config.yaml
experts_per_token: 1
d_expert: 320
n_kv_head: 4
norm_eps: 1e-05
rope_fraction: 1.0
qk_norm: false
attn_scale: 0.177
init: "normal"
init_std_o: 0.0114
init_std_up: 0.0483
lr: 0.0073
grad_clip: 2.0
schedule: "wsd"
final_lr_fraction: 0.02
steps: 6113
Below are experts of layer 6 (counted from 0) of a mixture-of-experts language model. Rows are named gate (a neuron's input weights, with its number), up (a neuron's input weights, with its number), down (a neuron's output weights, with its number) and show model dimensions 0-127. Each number is 500 + 25 x the weight over its row's rms, rounded and kept within 0 to 999. Numbers have three digits each.
Before each expert's rows: a language model's description of what the expert responds to. This comes from a sample of Wikipedia text that the model never trained on.

# expert 31
Description: Prepositions following a verb or noun in biographical prose, such as degree from a university, selected by, moved from, development of.
gate2:527516526490489517521477496546481507500493525440485514524503458456489528484536548528488511503494507479452505450520535542470486511504466493510458517480524515488484524500493501522502461542521513484472485490440508527507529512515479512492492503468459507491489470495542508501512531495495546513456489427554507491515488508534466506508529502516509480505532531490502497483501466506504497531557
up2:525504461511491486487517534502502462512500457508537487485508463532534498480468471511508481543512516513507517462518512529496537495420506499532513497497479492480512470483510524476515535492499463528521501540553466444486509515451510444505488502503477504525459496498486532492471513504507502518515506559501450506479532520493528510490512528490469497495449488560504504498541496524507538500496
down2:516460530496539488486484517478492511507476510537464482470527500482503461465531528527524532511467531494498528537519496490538490470512463484509468482504485525515535521496454501489438536524490507463450504506468484520519489535527497467490481514506531503516501496570506480495507529474457505522490518554512446458526484494518507509519499438513512505507488507498504542497475495465458509492502

# expert 32
Description: Pieces containing c or d in Latinate words, like In-c-orporated, Gal-ic-ia, rec-ognized, d-ocumentation, Cinemat-ic, mater-ial.
gate3:502487509477534517528517488463528524539522498514497515506531489503518519521472495486522491495474473525469490503511477488510541464504512486466488479448496452520484492493518473534504495507517479453528547475469519528514484527452467465536511468498516552503494490555481517534501508516529535514468491488533473523492540503501495519466499523493524495465538505557541478537454488510541486479473
up3:515523508488452527535484490560501497540489517523484506464501484483511527487494519506506546494520502493526514516443507473453491467486529488538476525507491457522472535513468526527539469488499474474476503471558521537481477469496516507501567484519490516489492478496485492510505465541496544477511457475480524493510537532478481508471525529513487523463507525503514496548452511483498494505518
down3:505472512525447481528509481483518518508521497448510467456457513507498536518514462520517512487523523468504479554475499507508492507501474520550509511530536495504531508484450511497492470510506554493517483490480518484475532472524544485519440473536502509478533508475512495427539486520503501487483520504525508481509459509477482502547463547530486514492500516492507497480508481493460500453515

# expert 18
Description: Capital letters inside abbreviations and codes, above all country codes in sports tables and draws: ITA, POL, USA, MPC.
gate4:463503510507489511510419501544492488480501521475471489481539483542485456492470527515463482489525507496490496518532502498478529535531512505513526542468502543456484520465456506519470509524499517490485431466457505545484495508451526493488497527486511458540511532483513535507513481535521474525501496533506476485466502503501465522496514479537514496499461486507472536499498487501544516498495
up4:499521475488493568521500473485521571467497484503455496487496505510519504506452512468555523552509542444539490513530489495463453502523490441490470458510487523493512498537478530489515499498495508462501484518521520517507471531487480505515516473517506473452502431523519495534471501495466490487485506498514515476503498491509486527506522519522490475457490500511500478483522530495512539491533
down4:498460516504509472502448491482479516534475484463474531521499499511506459478563528492493523491498501502468513494492458511501553492529505511525456490522460468484541525507479513489524517511476486486513506528509501515511548472506539423522498480472484475506482556494521560487512540501496507524536475496491524520492510434542500531505503507475505453509483494485467508522487469504503476493519

# expert 1
Description: Second word pieces after an initial capital consonant in proper names, such as V-en-eto, M-ak-edonija, Je-an, plus Mal, Val, Med, United.
gate5:557514499482466499525505481501406528517493480518507476523541500531506546514493499538502503506480520502498490509473509505515454478511500495492490464503505548484502474489508463481479499484469519473477516474469498446489510499519526535518490476538495536493520507501519457498457515508515506469489536489521511521464500490530495522510460537464473543515454551504479514548489465506486505462526
up5:534470504496527480483498493469511522516508494557459485468512486495527505547517487506493504543525465470485490545459481496491486540487527547501509524519491457470458491579468510495510510492486502512555522490484536536512521501529510480481465468486533512541504539504490490510505527509499480487508560485510460522548470488491551486534523487483520499493510495478482512492492502548510505471503
down5:525503481512516469533490472478496510483508518458548502543515492487539490524505506467526502545510519474448528521474506490480462533466524500532496458493554483485469542499481518516506454504489496522511477486535549494464482479461463492447492516476506493507515492510490523489484486468532501532515488536492491450516495515556527475467543493515538541493513488459494521477464501504515485487507

# expert 4
Description: Spaces, digits, month names and short word pieces inside table rows, dates and species entries, such as 15, December, st.
gate1:493502503485492491496512434507511475509524502544461508502515455509511489443516552525482510529499506497512500507486505541481485523511485505471495488498499465503529515502529475532505489491502507523490513459508530506478500501499508531464474558515504484497482487498488449488471571463503493507452493457488485502514487507532458504451507533496492511528499535528450491520547501524497421480536
up1:498521496492481492544515453515454553502482500468516520508531486513513446485493510530499527530450508493494533496502494544507431480526535494528483476543491497502509491481507476477500507491488508523481500489531486477535571495537500516518516526485505500534497513538513482467514518495503486502430520495501468502527502503496486496466472521504439521517489507512540528529526472507521499449546
down1:531519533501509466548531499511501452481480526465523534490457503488493479496502466491555519499517477497488528468464508456497456541485508507476523504493534510510559501525509544507496497520500517500487502522514450463517526505477525486497488510488528492412482454498492485499501551506500497461506508502517466510527459542503513481543490495480470528539520517493531540479482503497493493490475

# expert 36
Description: Final vowel endings of Spanish, Italian and Latin words and names: Atlético, marina, Legado, José, Tesla.
gate3:495518522494522534523479484494550506514525495515480474489476527439490518459495482536469482490516450505506528487553523505479512483476471515544502466487472576524453508506515431498479508539505493508484496490514513510519502514515478541473504500525498488511485521477464463498497508501494516512461494486467499500509451473530500495522512497480496498500447489542466473568469515514523499491475
up3:531529438491516541492467513485494515514502522525485491502486500469497518489478496459486528484515530469518506515496502534515519486492535500499492533453506481494501468498496480465477504463505515479536517545506482499494447527469494520510500532513489493450538495518496521499462522518517469521469535447485503554509518479501466475450505523532533437501495537529501495529538523487507554531478
down3:503487549555525515505487499539530460489497501498524508489512502521468479520507484514543492560517446533536487516522482490519433508482500482473521501497495513531500471528536498490443478488511512485497479514540469523501473500528530493515513480483498519512467465472467516458515501483511505466514460492514489484492493484501479506561500509470471528476470498480534499487480458552502510438493

# expert 6
Description: Single vowel pieces, mostly i, inside non-English personal and place names in lists and tables: Moni, Sabatini, Berevoii, Niš.
gate2:467476473522469461544491452469517516489487494510531550501519528484483452492500510486505493503516541506516500509536507511475492498523458487504470526504503480510509477444529513475479551509503490505489458501491496492496491511507539486494497525510507521484544492536567550531531503466505526506470505473510418519531483502487534528555510527492547479479532461509503500510492507514516518515498
up2:495482521478491482478496453482465481541506454462543483497503524462471475461523529476503507469509537503492529540494478501488493544492490524528472500546484490519471539463528504459491479533441534532523481539490482525519501541519513497525497497517487482538495497485549527528500504515485528506486512481472459500518532507499500512546467487495526487455485511475471519465490495511500536516451
down2:443528523481512516434483548490495515481486513448488526516517503507502504509484480491483507563542514524511510521504506454508541492506544529504497466469497490553503540493517522512525519499490500501492546523490492488487512452494482501477491443519474519499535462491486480443504476472499463507493475507528511508455508523485457494508488496498548504478482500538479543488485551525508517474490

# expert 55
Description: Prepositions of, in, for, after, during linking nouns, especially award and organization names such as Player of the Year, Legion of Decency.
gate1:484502463520521553520481483473472443529492473480452524545502465531479493485496482508502488509474498554517440542555534472531524524438482491489532483498516493527535497488528475534481481485540499497542541489550531472522496511497506477526495482527502479502471515475497479532501517475538528494503487517494513493508469493495466509508493481491524512529506467519480504506518491517493486528551
up1:498532496503501512500526476533485494550509518485468493514508495480517501511456544496513483491505540551509492495521518425527483469451491516444455497490495491498497495529508470481497512502484475475471511489488480521486475494508512513470522531487486535483517520508480515531484486520482514535538504457520482516482431488529478468497502544523535438492510507518506516512479525559538548482485
down1:483487501468537473503477491471512484459520464439468509470485490542488495452503517530479495463516520518477521517502513528522514507534466485458473500579501490517537489525478505473511529553492543543526502513538483485493506530468516506471489451478520499500514505500481516499515460488491526534520517488529511496477468515509525493466502495477477533504504546497447528520454527488505509488481

# expert 59
Description: Adverbial particles like back, off, over, out, down, and word-start pieces such as con, end, b in Iturbide, converted.
gate1:496468506486440506522514489539578507493485480506474496541499474521522502489561463502506482479512496482529516481504484487490512476454495437506511511495499490471479513485464476480529545511526465461499480498482442541524471530519512504517494549511510501526486459478458503494469486491508542466499523489489504488461474488498514476525473502535547501475532462503499508477485523524520486528506
up1:473526483485499463519504499502554451457500513487572454514528461504500497479524581509463492520479511515508480484504526470469466475534449514500491525521520502438492498504511487532544483506516525502515524501464499534510513493524489473479510482468511504512472522473487538475496491555473479474480507527471492518497499535496516467517492481502511504470473479511525476458478473509526474494501
down1:520498467513528563496454514538509475486506460526469492473502503493506503487501478504466514474477450484481511528463494548503514508518484494490524464497459521513488509497488507492478491476493506456494451525504483528515509521497464542510500541493490491488546488494500480494499518462522467534513474504485455519530483542512504569536507441509491521494509511544530535555481507542489512467494

# expert 2
Description: Full stops ending sentences, often fused with quotes or brackets, plus abbreviation dots in No., p.m., Drugs.com, decimals.
gate3:478465484492484506489537468445499510495473494499511514530497531508450475483491514503491480540520497516539515503562467509498538575469514517462534518505552522514452485475465511515510499520514503488502469472520525502506463498472493510504463485505514535508511520508538432527489489509516497479511514468473494488460494488541517524438503535489522496508462470477486479511507503475477486521473
up3:506503513495470478493535472492492506516553457533535480485477491481532553489478524484515544504537516508577525507491453530511510558460490563511480497526476501510481479441499493469506530494514505493509491452535470508482514497507522497494477507507511548498483497464497464491463511510529457480524487538508501496476481486480498503490516473497496495470510527532511455459505482470490472498472
down3:484490473486522492459482445464516496519511538484486487515494505501513498506521486481537453495547497500471496508499571499541543514479508465488530512493508512522497444497480505495502470494501501555520515530487531485517505519481518501499503486480547466486465549524486485462543525486479509478497481492500481487533505552493506407536503466513513510499528486539506478476464506502507514500465

# expert 50
Description: Conjunctions joining nouns or clauses, chiefly and, also or, but, while, which, than, until, e.g. Bosnia and Herzegovina.
gate3:474489528477470497527452517486432520492551505530537502508477503543517520516524501506508506494505482502474498497473491495484525503481498553531563475520484509472550489528461473467525502493455514485445488497506455507523515534484444480521500497469510515537484520512513503526520498468497482545510486489523494525539489512532522511518498546497481504518528513525461505519534493516445490476500
up3:515459476484488517480524463485507458517524503471501492550514485449495512487517469469514490494505500478491489491511520504505498516534477452479469504492442480530523484473537490470534500522498499472478514505483515495516535523518523494499468525555520531490466491507510520512472511505512505501553550465529485502481535488449498526511495546483419504530513502472536511548487459495524484491471
down3:538507478506488484472499520542510477466466485572478554505553506477545511513510486478500538506463507518517492496507481486494482469465519486485496501538539532540480549472533497500490512486493444520518517512507520531509490495477524514501473478522477509480513493510486468481488541536487491472490524558489522487494477524461542443473507519507482491477470507483511473494482505441514486470518

# expert 3
Description: Commas and closing parentheses after a noun or name, before and, which or but, e.g. economic, (Barbara Stuart), 2012).
gate0:523518480478491506498496489530511536519538508536529520482548547527462496523470490503518487488442473499528537490505466491445524489479531496496487481466509503531543479484481482491535501444461532494509549449476496474521517488566459510475505465469518511503515437473503519511516488511501510485492512521495465483467517515512486520475529487486525501457524509512505501478530520501481477506532
up0:524500483531480468481470529505493535463462513477517481464490555509506491471508516483535511525540528506503504540495512523482501488548502511521444494488552509534491483505442486508462546514502488489510454481507523498477479530507536512522534480511489508489501492528467505492456497513483494464512486466548502497533453505479483544517482524518566476513510501501510483512529462461507478541512
down0:492476496500503489480487496461492497509524490499521544542476459474436505498522489494464504513521504479456463510519528501533493518528491467441514511518517523504520443514475523467499535480558538518531481523483483497502507531473519525483505498524550528454476502520504504541467483498453498525442457498508498493506516515514492522488549467504497521525476513500472500530471521506478471487537